Experts of a small language model: 32 experts in each of 7 layers, a variant of Muon for the experts.
Below are experts of layer 4 (counted from 0) of a mixture-of-experts language model. Rows are named router (the router's row for the expert), up (a neuron's input weights, with its number) and show model dimensions 128-255. Each number is 128 + 24 x the weight over its row's rms, rounded and kept within 0 to 255.
Before each expert's rows: "mostly gets" lists some tokens that are sent to it at least half of the time. This comes from a sample of Wikipedia text that the model never trained on.

# expert 0
mostly gets: " John", " Jones", " Alex", " James", " David", " Michael"
router [141 161 176 141 113  77 120 130  88 134 110 125 113 115 165 128 139  81 121 177  57 121 136 111 101 137 100 149 132 117 121 108 146 131  64 115 150 126  68  94 149 130 156 118 135  96 123 150 102 172 158 103 171 120 172 109 106 136 141 146 100  97 150 145 132 110 140 166 111 162 133 142 112 137 130 106 184 126 124 136 130 135  75 107 129 166 102 152 114 100 108 128 138 134 146 118 106 151 107 146 162  98 122 122 129 127  92  95 112 101  95  95 125 109 143 155 123 135 122 140 162  88 155 111 190 158 116 138]
up3 [102 109 160 139 110 139 130 138 129 145 100 133 126 122 129 143 117 128 125 130 106 144 145 122 107 118  97 104 137 138 125 148 148 107 128 184 102 132  84  94 155 108 124  95 134 125  86 140 117  98 128 131 176 123 101 125 149 151 117 124 148 120 163 130 164 126 125 125 143 139 118 114  82 181 128 134 145  84  96 105 133  98 142 132 148 149  81 121 148 181 147 112 175 114  94 159 123 104  85 142 128 157 102 119 125 113 181 116 124 159 169 120 136 122 118 138 155 158 135  97 157  98  86 114  65 165 113 121]
up4 [108 136 125 153  91 114  95 121 139 153 103 101 124 121 132 137 111  70 140 112 114 147 127 138 158 129 131 135  99 106 117 128 102 108  82 119 107 118 117  88 192 138 152 107 125  98 105 131 125 109 107 129 156  79 143 141 132 111 157 122 137  96 149 143 115 156 135 127 113 154 105 109 166 129 143  93 190 142 149 107 162 139 134 113 122 111 108  95 122 113 118 167  82 150 135 167  92 144 130 135 137  93 153 134 124 150 161 105  60 116 127 140 148 161 137 141 120 159 164 178 105  89 106 144 139 118 139 148]
up5 [141 127 138 104 119 131  80 133 110 149 150 124 125 156 148 121 139 124 125 126 109 119 167 147 138 175 129 124 168 112 154 150 116 136 147 141 183 154 152 132 106 186 102 139 125 139 156 138 117 145 109 134 131 102 133 123 106 119  94 123 130  99 147  88  91 128 141 136 164 117 102 103 109 147 123  91  90 126 161 135 101 101 115 153 131 108 157 182 130 126 149 131 117 130 161 100  75 133  91 135 130 105 118 114 159 142 155 144 127 110  81  87 134  78 142 134 155 126 114 130 149 202 135 129  87 102 155 122]
up6 [133 130 136 123 114 139 107 137 138 128 119 154 125 138 119 105 147 140 133  85 127 129 135 126 182 161 152 110 128 133 126 116 116 121 116 134 146 160 129 157 164 128  75  89 163 119 110 153 151 126 150 116 189 128 140 148 146 175 137 130 144 113 191 178 139  93 106  96 141 142 120 107 102 153 118 120 110 118 126  84 109 105 104 196 153  67  74 115  88 112 135 117 122 116 115 110 157 152 105 129 142 138 135  87 112 150 122 129 128 132 129  59 145 175 144 115  93 118 112 122  96 112 127 117 127 112 123 142]
up7 [133  90 122 143  69 117 146 122  98  91  97 150 148 146 145 108 147 154 168 122 165  96 135 149 139  80 118 112  66 106  95 112 120 127 147 152 135  91 164 147 173 112 155 117  99 111  90 143 121 101 215 117  76 143 152 151 117 136  98 158 139 115 106 109 132 101 178 122 165 192  91 150 121 151 111 105 113 137 131 171 123 167  99 129 140  93 122 135 123  99 151 138 163 121 117 116 175 113 110 130 191 105  93  92 133 137 127 120 148 117 104 146 122 119 157 100 135 132 105  78 124 103 133 117 137 157 132 136]
up8 [114 120 144 142  97 128  87  78 115 120 148 139  91 134 106  93 121  79 140 121 121 104 104 115 130  79 124 172 133 130 134  91 132 128 125 136 157 144 113 113 144 158 130  93 124 125 118 145 148 163 135 108 109 136 151 131 156 147 127 122 141 156 146 135 123 109 109  98 102 168 119  93 109 103 111  94 176 157 155  98 124 144 107 114 116 137  98  99 128 120 136 128 139 128 114 131 166 115  76  70 100 141 138  92  80  92 141 137 137 123 106 142 112 127 137 143 114 156 182 121 100  87 152 152 137 161 121 103]
up9 [106  94 112 138 117 111 149 132 141 104 154  94 155 143 135 122 201 157 125 123 157 114 145 108  95 153 108  81  98 141  88 125  77 151 162 137 116 151 129 126 149 105 127 111 171 164 137 112  88 125 142 148 132 135 129  90 128 159 133 142 113 128 134 114 110 119 128  73 138 134 157  97 110 137 119 146 168 156 127 120 124 160 155  93 118 101 151 135 133 108 102 135 128 121  95  65 116 122 124 140 124 165 121 111 149 163 137  99 121 120 111 104 169 129 158 132 132  95 106 115 112  95 127 158 132 149  78 152]
up10 [138 147 151  69 170 145 141 131 166  85  95 163 123 152 127  85 156 164 133 161 107 120 143 124 129 173 113  99 134 131 134 111 112 155 113 128 162 151 150 160 117 117 159 148  95 111 196 145 132 115 128 110 108 150 160 119 130 129 136 136 112 109 156 109  96  96 112  83 112 130 114  84 162 153 163 122 172 151 145 140 136 115  87 141 132 155 102 147 141 140 142 120 106 106 154 110  94 162  70 102 136  77 103 166 158 124 127 134 130 110 142 117 138 127 181 157 143 172  98 117 111 117 177 138 125 154 108 118]

# expert 28
mostly gets: " Le", " Sch", " Co", " De", " Du", " Lu"
router [148 149 140 164 130 150 133  90  56 148 133 167 107 140 125 112 122 112 148 138  76 100 160 108 128  93 136 121 131 131  98 114 177 153 125 112 125 101  91 137 125 156 117  88 134 109 104 137 147 208 137 130 154 126 171 111 117 116 100 127 115 133 158 141 131 121 126 128 120 175 123  94 120  98 143  82 139 137 126 136 151 141  86 133  87 165 124 117 135  97 130 159 158 137 187 132 143 133 100 113 151 137 118 108  96 139 145 131 111 124 120  79 154 129 129 109 109 130 165 147 131 142 163  81 137 121 133 120]
up4 [168 133 121 106 159 135 126  84 119 130 123 128 130 102 137 106 118 137 114 136 137 144 122 154  83 128 150 107 156 133 137  92 143 148 142 156 161 111 178 175 112 127 154 117  82 175 113 134 121 163 135 157 140 117  98 149 120 148 112 139 121 146 128 106 162  93 111 123 126 149 137 143 154 156 106 133 108 129 139 115  77 129  87 120 145 149 138 138 126 156 136 123 148 108 122 107 145 129 148  96  87 154 149 132 144  76 145 159 108 120 158 104 124  83 118 138 164 118 132 134 138 130  73 125 146 137 141 136]
up5 [121 121 103 125 101 133 125 153 139 137 121  90 135  95 103 167  91 113 172 153 151 125 103 142 127 104 152 118 110 111 140 141 111 119 111 118 108 124 127 136 149 116 129 156 131 159 104 100  97 101 115 119 147 143 114 145 147 137 160 151 125 134 138 122 151 151 119 114  63 123  90 118 126 169 126 190  87 130 168 144  87 138  98 108 124 141 152 127 150 118 135 133 142 139 128 176 146 137 107 113 138 123 111  89 100 163  83 110 105 103 147 162 129 144 149 105 139  69  96 156 133 131 140 101 166 112 114 142]
up6 [ 88 118 135 123 156 153 155 162 116 143 164  70 144 166 107 118 145 176 150  86 167 108 150 125 132 143 163 131 113  83 158 137  65 129  92 122 120 127  78 129 136 120 124 124  94 103 115 104 152 108 124 128 134 121 119 172  84 184 109 122 138 126 139 123 129  96 124 149 143 118 134 124 126 154 162 151 124 107  80  88 117 151 126 134 125 108 110 173 144 165 111 107 137 142 142 136 106 138 120 119 139 143 191 150 116 123 137  97  91 168 125 151 160  78 129 146 163 135 151  97 164 111 147  88 176 106 159 141]
up7 [126 144 141 110 135 139  92 151 134  90 125 135 113 111 185 132 168 148 150 142 142 146 130 129 157 114 125 106 161 135  96 138 119 137 111 143 124 133 159 101 136  83 123 136 113 151 157 160  80  93 128 116 114 128 111  81 142 129 149 129 137 145 124 103 101 149 116 152 149  96  95 124  96 147 110 151 140 117  82 173 139 142 185 104 117  85 151 105 144 150 186 117 100 147 127  59  95 124 119 155 100 109 118 118 130  80 135 155 106 143 144 129 136 116 114 127 124 129 117 110 100 149 130 176 128 118 141 128]
up8 [101 153 124  94 131 120 179 156 114 128 130 130 153 137 102 107 123 111  84  83 145  94 141 145 145 130 167 116 125 150  88 105 158 138 129 118 141 139 115 131 102  78 165  82 105  89 143 114 123 123 145 106 110  86 130 114 162 130 144 140 145 127 106 128 178 116 105 151 126 125 156 147 155 145 130 135 140 111  88 105 118 128 153 145  95 202 164 120 154 128 118 160  90 137 171 152 128 141 138 121 113 121 117 167  99 126 143 171 108 133 138  93 118 141 140 129 124 122 156 153 127 129 143 118 137 141 104 121]
up9 [153 116 150 125 140 119 156 119 130 119 161 122 183 142 128 106 115 172 124 148 122 130 102 145 104 150 136 123 127 124 176  90 141 164 168 106 164  98 154  73 108 131 106 126 134 147 110 150 138 117 125 151 108 122  94 151 131 132 115 131 129  96 157 161 102 173  93 163 144 184 102 132 141 125 112 109 150  80 137 171 116 125 153 121 144 117 161 141 137  92 117 129 123 139 105  95 115 129 132 120 126 139 124 155 119 148 123 107 114 144 164 151 135 117 108  91 110  96 161 139 131 203 137 185 111 102 127 140]
up10 [181 119 106 173 149 114 131 128 130 131 115 125 129 104 128 133 108 123 126  79 107 135 131 166 107  94 142 139 129 108 110 100 122 178  96 113 165 107  82 133 111 125 134 133 134 139 129 111 141 153 154 131 142 130 160 132 168 150 129 132 105 134 140 104  91  85 143 135  73 134 142 117 153 108 188 106 144 163 124 152 148 113  96 144 125 171 104  99 147  77 171 181 135 136 173 103 158 136 132  92 126 124 118 126  84 108 147 125 106 129 138  78 123  90 137 149  68 140 151 135 125 114 155 117 131 126 108 104]
up11 [119 131  87 146 156 109 109  88 128 132 123 116 153 158 132  98 129 127 101 151  94  62  95 124 111 171 149 122 135 134 139 119 116 134 111 153 130 122 147 151  93 159 191 163 141 163 122 131 135  93  79 152 162 107 134 109 111 146 161 151 135 151 156 100 124 136 120  94 119  97 187 112 118 160 124 122 155 141 115  69 127 126 132 120 103 137 117 113 134 123 122 154 127 145 134 134 116 136 101 168 113 131 137 134 203  87 152 129 137 170 159 112 144 109 118 136 140 121 110 123 120 129 106 103 143 133 162  97]

# expert 27
mostly gets: "ka", "v", "ko", "j", "ya", "ki"
router [140 118 108 158 113  86 122 138 134  92 107 101 164 141 159 161 139 130 159 155 155 123 120 139 109 107 123 113 126 134 118 110 142  90 104 169 133 149 145 135 103 120 125 157 153 168 159  95  98 108 133 128 140 138 133 112  96 123 143 138  92 120 136  88  65 128 142 148 147 110 141 148 144 138 112 114 187 126 123 148 132  82 161  89 133 122 107 174 136 129 132 148 116 134 166 123  90 112  94 178 135 153 136 152 132 124 111 106 105 148 123 115 100  92 133 140 134 125  71 128 111 146 159 156  96 108 118 157]
up4 [140 106  87 114 101 167 107 121 111 121 138  86 128 114 178 126 151 117 121 126 121 149 125 164 173 121 118 150 154 127  68  83 158 114 181 113 140 123 127 127 118 113 144 115 116  95 159  71 140 124 126 153 115 113 117 149 110 147 158  85 132 105 133 102 128 154 141 133 156 129 133 171  93  98  91 133  78 114 136 116 153 137  96 133 114  85 157 122  86 121 135 142 101 149 137 137 134 119 122 184 115  82  93 147 143  99 139 142 112 121  72 141 143 120 108 121  95 122 137 105 141 154 112 102 126 146 138 129]
up5 [132 119 138 120 132  87 110  96 130 178 115 128 116  86 127 127 131 121  91 136 134 123 135 117 129 142 129 137 107 121 106 171 137 123 151 119 161 125 110 122 153 170  89 107 152 114 137 139 151 140 166 120 116 128 118 150  77 177 132  93 148 153 129 120  87 107 128 141 142 112 141  87 117 107 123 126 143 157  95 163 156 163 153 104 123 119 107 132 125 160 167 128 131 108 183 138 116 112 117 123 124 101 165  94 155 140 125 121 124 166 119 145 121 145 169 165 160 109 115 134  92 182 179 112 155  95  97 137]
up6 [141 103 147 122 136 115 122 136  98  92  84 168 110 110 141 111 121 113 108 154 131 135 115 140 106 122 117 109 123 121 144  85  74 118 124 112 124 151 118 123 175 151 173 129 132 149  88 144 118 158 115 111 138 134 125 146 132 124 121 145 143 127 105 121 122  96 107 134 100  99 136  93 144 115 132 141 103 129 135 161  97 101 111 127 136 140 176 115  90 141 140 126 114 128 169 160 149 130 111  98 152 134 120 116 103  96 104 154 120 119 126  99 160 137 103 101 144 110 131 144 114  70 138 101 133 123 109  96]
up7 [131 137 110 166 118 125 138 147 115 107 143 119 140 108 125 134 129 127 178 135  97 141 126  90 141  99 129 142 115 116 118 141 147 175 117  87 139  80 103 132 121 119 134 120 148  89  93  66 148 127 129 110 107 141 192 137 128 140 156 113 144 142 161 129 116  86 133 123 123 106 173 126  86 126 140 119 143 125 132 132 116 157 113 109 104 156 119 111 182 170 114 134 157 131 135 159 143 100 120 156 120 109 161 117 109 139 103 121 121 179 110 128 160 108 114 119 120 177 153 133 124 128 142 115 160 178 118  99]
up8 [174  99 164  99  89 150 190 144  83 114 156  95 127 113 110 128  87 166  63 128 150 102 144 104 151 119  70 115 113 130 152 117 118 117 159 144 140 110 142 101  94 108 179  76 138 147 137 144 146 150 143 132 158 119  94 111  81 154  89 118 110 123 160 124 129 140 123  95 132 187 160  90 149  79 116  96 105 104 126 109 113 136 129 165 102  88 188 117 130 167 135 140 107 149 115 142 157 136 128  95 118  91 159 100 143 123 172 147 140 159 139 130 129 152 132 172 136 141 103  91 120 155 149 113 134 104 130 133]
up9 [174 115 108 121  99 111 120 147 120 146  99 123 116 109 103 140  68  58 132 105 119 173 142 138 111 117 145 131 131 142 108 115 111 156 131 123 101 144 144 148 144 156 110 141 128 148 115  97 145 167 143 129 129 106 128 169 111 118 138 115 156 134 176 119 137 114  94 118  92 114 102 103 161 111 163 141 102 151 113 148 126 139  59 115 112  99 166 108  92 125 106 131  96 146 173 118 167 111 123 130 139 100 154 151  99 112 123 155 136 147 134  87 123 105 141 140 139 135 135 143 141 124 140  95 146 135 124  83]
up10 [118 132 131 118 161 121 143  82 129 179 101 127 144 167 154  87  96 112 143 114 110  96 155 156 106 154  77 129 125 189 129 153 107 126 131 203 121  88 116 119 107 136 131 128  82  95 166 141 119 175 107 122 120 116 117 130 144 128 138 109 134 160 138 101  91 147 140 125 110 148  74 110 125  74 161 128 113 130 135 137 113 157 146 113 133 150 145 127 139 136 147 144 174 111 141 135 107 131 163 117 181 165 123 130  82 124 155 152 104 154  81 130 177  97 161 141 118 162 107 150 110 146 124 170 161 129 150  89]
up11 [105  92 130 187 152  65  92 164  91 151 161 102 139 109 117 139 113 102 138 145 168 130  81 109 173 143 118 157 124  93 152 110 111 131 140 128 117 126 114 167 116 161 157  99 135 131 104 112 126 102 109  89 169 123 107 110 151 132 157 122  92 118 107 159 132 104 165 147 126  94  95 119 133 127 133 111 119 146 128 154 104  90 127 140 149 160 132 140 137 123 169 160  85 112 166 154 123 110 124 122 106 136 155  93 112  88 126 163  90 106 122 122 120 139 125 138 117 156 150 133 130  92 149  88 122 120 155 107]

# expert 21
mostly gets: "–", " \"", " -", " '", "—", " –"
router [137 111 133 130 158 131  88 105 157 131 115  89 133 110 132 107  86 162 141 114  86 149 108 124 110 142 177 136 107 143  86 118 145 174 121 119 113 133 148 169 106 151 121  99 120 126 112  91 124  89 128 139 128 173 165 140 128 124 181  92 114 141  90  99  87  92 121 148  91 139 202 146 141 140 125  61 114 128 123 113 141 139 133 146 141 133 128 148 128  99 163 117 126 133 124 117 124  69  84 139 100 155 119 111 145 133 157 151 116 132 196 111 143 130 153 120 141 143 154 141 106 122 138 175 177 135 110 138]
up3 [137 172 149 135 136 120 169 132 132 155  95 133 151 135 158 125  77 143 166 150 140 151 140 139 124 133 126  94 167 111 116 121 153 138 134 129 101 137  76 121 112  88 123 129 134 119 100 144  74 119 110 104 161 110 167 135 121  94 157 182 105 121 123 134  56 135 109 111 118 102 133  92 123 137 139 136 125 103 150 122 127 116 108 157  99 113 132 139 118 100 106 138 130 142 112 131 105 131 107 163 130 124 119 144 120 120 112 110  82 153 121 118 145 104 135 118 124 120  91 179 117 169 160 118 169  54 102 139]
up4 [159 152 147 110 104 119 134 136 136 127 195 164 134 127 102 158  64 141 160 146 130 129 152 129 158 140 173 112  90 118 136 100 144 174 134 103 186 158 129 128 111  95  95 123 111 147 161  80  67 134 138 179 152 116 131 103 108 153 187 151 157  97 158 103 109 123  99 132 133 153 130 134 156 119 129 134 133 136 150 122 119 127 118 122 130 146 119 113 128 117 150 137 123 134 141 113 136 125 118 150 130 118 125 133 124  91 126 117 134 150  81  97  88 107 112 103 112 104 156 122 130  99 135 103 146 120 119 127]
up5 [118 154 106 140 144 123 125 104 163 137 150 132 152 102 132 112 138 132 161 132 139 126 105 128 110 148  75 164 160 108 122 157 150 172 130 114 131 179 148 162 141 139 131 166 134 134 168 115 119 105 120 108 121 147 153  98 134 143 156 125 117 138 168 131 121 136 122 143 129 145 185  85 128  95 133 109 132 129 148 138 117 135 107 148 123 123 102  90 126 162 138 122 111 116 161 151 112 105 118 170 121 116 137 128 115 128 167 183 107 110 152 141 151 113  82 131 126 126 151 124 104 111 129 149 114 141 116 102]
up6 [144 153 110 106 107 151 149 136 130 106 158  92 128 101 171 138 125 152 160 146 126 141 115  98  95 141 113  80 130 115 125 106 155  95 112 117 127 126 109 144 122 124 183 130 161 136 118 138 169 209 101 139 132 123 112 112 106  95 135 130 133 118 174 135 107 202  85 147 108 175  96 164 152 150 169 146  92 127 109 135 121 114 103 154 125 127 132 189 154 111 158 156  88 120 138 183 140 120 127 109 126 126 156 176 125  98 159 133 129 134 144 147 140 142 142 186 147 114 145 101  82  80 139 161 137 118 107 128]
up7 [139 176 140 182 163 141 120 142 122 138 114 161 137 149 128 115 136  94 117 128 151 100 118 107 121  98 119 109 154 128 107 121 157 172 102 129 142 139 124 119 155  94 114 114 112 116 125 141  95 126 135 139 168 125 125  98 113 130  80 139 107  94 108 124 143  90 138 140 123 137 101 174 161 116 153 142 120 124 151 124 125 115 107 114 137 107  92 150 125 117 132 123 116 126 160 126 156 143 127 178 153  88 167 178 137 100 117 143 110  90  91 142 146 110 160 132 147 141 152 115 101 114 128 139  94 143 159 149]
up8 [130 135  99  94 159  94 105  99 109 148 142 111 139 132 145 123 131 156 106 159 126 147 137 104 156  97 154 164 129 139  96 154 132 145 160 117 134 134 119 111 154 129 152 122 106  92 148 131 125  89 154 133 150 135 168 156 130  97 128 112 113 166 102 106 162 132 144 169 121 110 134 106 119 168 104 158 140 121 122 121 160 102  70 109 144 135 143 130 188  98 132 133 138 128 131 145 150 124  66 112 147 103 113 124 112 120 122 148 153 113 113 138  83  98 120 139 118 110 167 200 122 143 117 159 141 129 144 126]
up9 [104 102 114 121 111 127 103 130  96 125 125 144 138 132 150 109 130 183 127 121 131 116 106 100 121  70 113 165 132 105 148 164 112 121 121 135 152 138 108 119 129 162 105  86 114 139 114 133 137 136 136 154 116 155 104 148 171  94 130 126 112 170 136  70 125 169  95 131 139 124 141 143 135 112 157 105 107 132 160 114 153 192 128 150 116 169 140 147 126 132 142 114 139 107  84 159 150 132 113 153 129 122 106 143 108 121 135 174 115 105 168  71  99 139 154 163 127 109 121 103 127  86 116 171 136 125 104 119]
up10 [123 134 114 135 127 120 125 125 120  79 135 145 137 117 137 149 121 117 139 123 115 156 120 116 154  84 143 140 164 117 151 131 139 106  66 101 135 108 142 131 150 114 137  98 120 151 115 104 127 164 140 151 108 143 118 128 114 175 142  84 115 126  97 104 128 166  77 151 120 126 126 111 134  61 179 107 105 121 138 136 115  92 106 117 121 119  86 147 141 119 147 134 137 114 147 122 148 147 168 140 132 142 121 165 136 161 103 167 155 128 140 104 132 151  85 117 146 123 129 135  96 146 158 125 129 124  93 104]

# expert 19
mostly gets: "|", " |", "  ", "\n ", "\n", "\n     "
router [133 155 124 150 141 140 120 132 117 131 152 183 135 130 140 121 136 121 139 101 143 131  76 154 107  67 125  84 148 108  77 123 111 139 101 182 129  89 138 127  94 138 138  94 184 143  91 123 106 144 113 113 122 139 123 145 130 118 137 116  66 165 140 136  85  79 146  96 148 149 153 101  98 112 138 129 125 132 132 146 122  91 157 188 105 117 132 157 147 161 129 104 124 163 148 120 123 114 130 123 157 183 127  99 120 107  98 167 127 128 180 125 118 137 150 174 149  70 164 155 145 100 117 154 121 127 122 154]
up6 [138 104 142 120 156 151 113 133 134  99  99 109 123 119 151  97 137 110 155 131  98 116 138 154 113  98  94 143 126 113 105 114 141 156 128 121 166 127 149  91  90 113 133 100 106 111 114 117 170 187 132 148 128 141 190  71 119 167 121  96 104 136  92 124 110 152 112 142 116 123 140 132 147  82 146  88 165 144 146  95 135 132 152 124  85 140  79 143 140 122 145  62 139 118 154 110 149 150  98 137  97 116 157 138 156 132 111 147 123 103 133  93 133 103 122  99 132  99 124 115 148 130 149 108  78  90  93 150]
up7 [123 124 106 131  46 121 126  99 156 121 138 126 130 105 171 106 147 124 163 120 161 119 145 173 130 143 123  94 110 137 139 138 132  75 143 112 145 120  93 143 158 118 118 147 105 135 120 115 154 107 138 153 139 103 131 133  92 131 132 105 148 129  88 106 130  97 175 123 109 103  81 121  61 159 107 135 115 121 129  94 137 122 104  80 111 172 106 136 118 156 110 170 177 122 158 110 119 124  92 145 177 116 108 130 108 157 123 125  89 113 165  70 158 135 144 123 146 109 136 117 160 129 158 103 141 223 131 106]
up8 [145 147 135 175 116 152 126 137 134 100 163 118 186 110 169 117  80  97 145 130 109 115 146 132  85 148  83 109 106 119 101 169  92  83 105 161 127 132 126 173  95 123 127 134 135 128 137 172 141 159 147 131 106 124 118 144 118 117 148 132 124 134 126 147  85 144 129 153 118 162 143 121 114 164 132 160 168 131 140 149 122  85 179 117 118 161 151 108 156 158 171 119 109 149 172 187 125 134 147 148  98 159 127 134 115 118 146 130 113 117 129  99 119  98 122 104 144  98 123  66 105 131 135 124 125 103 160  99]
up9 [161 141  89 157 125 137 110 133 105 131 111  69 148  98 138 161  70 113 134 130 141 138 140 160  95 142 148 147 129 105 108 147 130 176 126 165 136 196 179 108 134 135 151  78 119 128 167 120 123 129 157  92  84 171 155 143 132 121 120 129 135 128 138 110 137 137 107 113  99 126 153 101 110 130 126 123 156 104 106 150 100 135 147 141 119  86  90 192 178 148 163 151 145 137 156 111 134 125 109 184 169 130 129 143 144 140 142 148 144 147  89 101 185 107 118  91  93  70 123 118 144 119  74 126 146  89 124 114]
up10 [126 166 146 130 167 135 156 142 131 172 108 123 133 116 158 156 113 185 159 142  97 181 128 118 138 148 127 115 126 108 113 165  80 119 151 157  99 168 140  83 135 166 120  91 146 120 153 127 110 153 166 109 114 139 135 114  87  91  74 164 140 109 157 135 105 117 128  89 115 131 137 116 127  91 123 159 112  79 141 103 148 108 142 190 130 103 123 111 164 137 117 126 115 115 105  91 119 135 118 110  91 121 123 111 148 105 124 119 131 114 149 128 155  98 123 135 107 113 143 128 138 120 124 124 151 135 127 139]
up11 [103 132 146 156  80 141 119 174 132 190 117 133 118 159 143 128 133  84 126 112 155 115 146 134 118 126 141 161 144 181 108 174 140  94 160 132 124 167 105 130 129 157 123 138 118 144 115 131 134 178 146 142 160 167 105 139 133 136 153 117 112 143 175 126 145 116 111 130 106  96 107 109 128 141 122  99  89 132 156 121 134 125 114 132 110 153 127 129  74 145 172 137 102 146 113  96 127 152 114 118  83 149  99 110 147  92 140 147 159 126 137 116 105 124 119 151 116 111 170 141 148 106  85 104 123 142 113 128]
up12 [171 149 113 104 126 106 113 137 113 128 157 145 135 111 106 131 124 122 131 118 115 119  94 113 154 103 136 127 103 129 114  90 107 135 125 130 176 142 120  93 138 135  94 118 138 155 122 173 148 114 160 117 135 114 117 136 134 134 117 150 127 135 110 146 119 109 134 139  84 106 117 120 114 165 100 135 142 106 128 121 117 138 132 120 151 164  95 122 156 119 138 112 126 124 157 171 129 113  68  69 154 176 117 120  92 101 144 139 123 147  93  97 129 120  85 121 120 110 138 136 115  98 151 109 148 103 133 117]
up13 [121 182 162  99 175 117 115 140 130 141 130 144 125 133 122  94 154 113 136 115 154  66  86 109 109 126  94 149 179 135 119 136  93 123 157 123 129 100 113 112 163 138 152  98 119 143 141 145 126  91 129 158  92  77 104 122 135 138 103 143 107 177  96 128 151 118 104 127 158 121 139 128 170 150  87 133 114 121  95 112 151 117 109 156 133 106  82 134 100 102 116 125 113 133 122 147 107 132 154 143 117 121 156 143 116 123 106 142 138 189  98 142 139 130  96 121 170 123  71 144 146  82 128 158 144 154 122 159]

# expert 14
mostly gets: " June", " September", " July", " October", " January", " April"
router [156 154 142 116 121 106 131 148 147  93 103  87 128  98 151 164 139 124 106 160  87 121 162  81 100 217 141 113 153 123 142 140 107 122  82 120 137 125 143 107 173 111 148 125 136 133  81 129  98 168 119 136 118 157 156  93 124 154 140 130 114 140 147 158 141 137 130 159 107 157 141 141 105 104 151 106 154 111 114 162 141 128 152 129 122 164 139 179  65 140  88 145 118 103 142 176  98 140 138 152 134 114 113 114 115 115 155 115 129 152 131 132 103 110 155 154 142 116 133 109 118 105 172 117 172 138 113 147]
up3 [142 122 133 100 131 110 118 172  92 114 116 117 157 123 138 148 128 106  97 143 135 145 150 128 161 114 124  79  79 140 112 163  80 107 137 145  99 157 164 103 189 161 160 143 124 128 124 143 110 111 148 118  72 138 150 104 120 127  90 117 132 158  97  82 138 163 126 152  92 110 124 100 152 112 105 106 162 163 119 166 160 151 154  85 137 182 155 160 149  94 139  65 124 128  97 154 109 122 115 123 124 103 124 138  96  89 128 113  83 115 125 129 164 150 129 161  84  96 120 139 105 109 123 100 177 123  98 155]
up4 [158 125 133 104 100 133 139 204 147 125 129 115 118 125 133 172 144 129  73 118  97 143 115 127 159  98 102 140 102 138 100 126  80 149 142 136  65 123  81 151 169 106 147 128 150 151 127 133 174 135 127 133 125 104 112 106 158 123 174 137 141 138 116 143 126 169 121 126  84 139 156 142  67 159 103  54 132  95 103 128 146  84  98 140 115 157 110 176 145 135 123 106 122 127 158 141 110 154  94 138 139 139 144 153 141 112 121  97  81 119 139 147 135 103 127 103 138  94 133 132  71 134 118 162 119 143 146 163]
up5 [133 129  81 173 144 143 127 113 118 162 108 119 129 148 136 120 122 130  66 140 127 106 132 115 133 145 104 156 118 100 132 178 140 127 141 166 131 133 126 139 134 131 137 127 142  87 115 147 116  99 124 108 128 170 107 119 115 167 120 133 117 114 141 151 126 176 153 128 112 136 113 129 158  87 106 146 133 150 121 126 102 118 142 109 123 141 119 130 127 130 155 151 140 141 108 163 121 104 121 137  93 126 134 137 123 156 157 150 144 107 138 111 130 108 136 124 181 168 117 101 114 122 117 144 118 145 113 179]
up6 [147 138 121 139 158 172  98 131 133 119 147 154 140 125 103 104 141 166 112 138 139 147 122 136 130 165 174 122 116 112 123 128 123 132 105 174 118 137 113 168 156 136  91 149 146 143 127  84 126 156 153 108 131 128 122 144 128 105 136  63 111 125 143  85 138  91 143  75 109  92 142  98  98 172 128 124 145 148  78 108 161 166 141 141 126 160 110 154 131  99 116  83 155 122  88 161 107 110 118 110 111 143 114 144 139 149 132  85 136 107 149  82 117 143 178 164 112 129 168 141 115 153 143 127 104 125 107 144]
up7 [125 108 147  79 163 171 165 111 104 118 156  79 114 156 125 114 117 134 127 128 133 173  96 121 174 108 118  99 153 141 159 128 125 102 108 143 136 104 115  86 111 134 124 109  92 145 145 119 123  85 103 154  87 120 113 112 144 175 132  98 110 158 141 118 108 142 135 136 110 141  87 108 158 164 132  94 138 129 150 185 163 141 177  98 108 138 136 179 127 128 128 136 118 156 102 122 131 137 114 160  97 140  78 104 109 132 110 125 147 106 142 121 158 129 115 166 113 130 129 118 151 155 124 108  96 169 153 135]
up8 [ 93 108 210 128 144 160 141 133 164 132 121 110 153 153 120 138 105 134 120 157 119 146 163 106 136 172 137 114 152 126  95 134  95  97 134 115  76 135 147 132 128  64 135 125 152 141 134 137 128 164 155 143 122 131  96  87 137 151 136  95 104 112 116 132 127 100 129 122 135 128 153 102 147 115 117 121 160 126 103 140 162 112 128 135 102 170 126 161 174 129 119 150 177 133 137 128 149 141 157 125 102 134 144 127 150  72 151  91 108  97 116 132 105 138 118 120 142 127 124 128 113 119 134 149 137  73 149 100]
up9 [162 129 131 111 106 134 123 172 160 101 121 104 114 112 128 109 107  92 120 122 133 162 125  59 129 115 102 127 197  96 114 141 102 126 115 120 116 130 127 107 135  88 154 115 158 174 125 125 126 149 111 132 123 138 157 111 166 147 104 121 131 100 140 141 134 165 156 161 127 139  84 161 148 125 110 154 106 145 108 132 131 132 136 144 129 127 137 140  70  98  86 155  87 135 136 155 121 129 147 150 145 105 104  93 134 109 111 140 101 190 109 106 138 111 128 178 136 110 172 135 130  62 124 131 134 169  91 159]
up10 [111 118 113 142 115 129 146 115 121 125  93 158 114 143  87 146  94 125 130 115 116 142 137 155  50 129  94 145 130 103 120 125 129 150 109 113 131 138 113 118  94 159 154 134 186  84 152 133 102 112  87 150 171 141 100 156 159  92 120 102 137 143 141 161 119  93 156 128 114 149 136 151  85 135 143 123 155 100 122 141  87 142 120 117  99  88 153 141 147 141 136 119 114 128 137 158 113 140 102 164 122 131 109  99 103 118 120 138 137  88 129 141 103 137 133 116  77 134 153 121 127  96 174 112 153 141 161 128]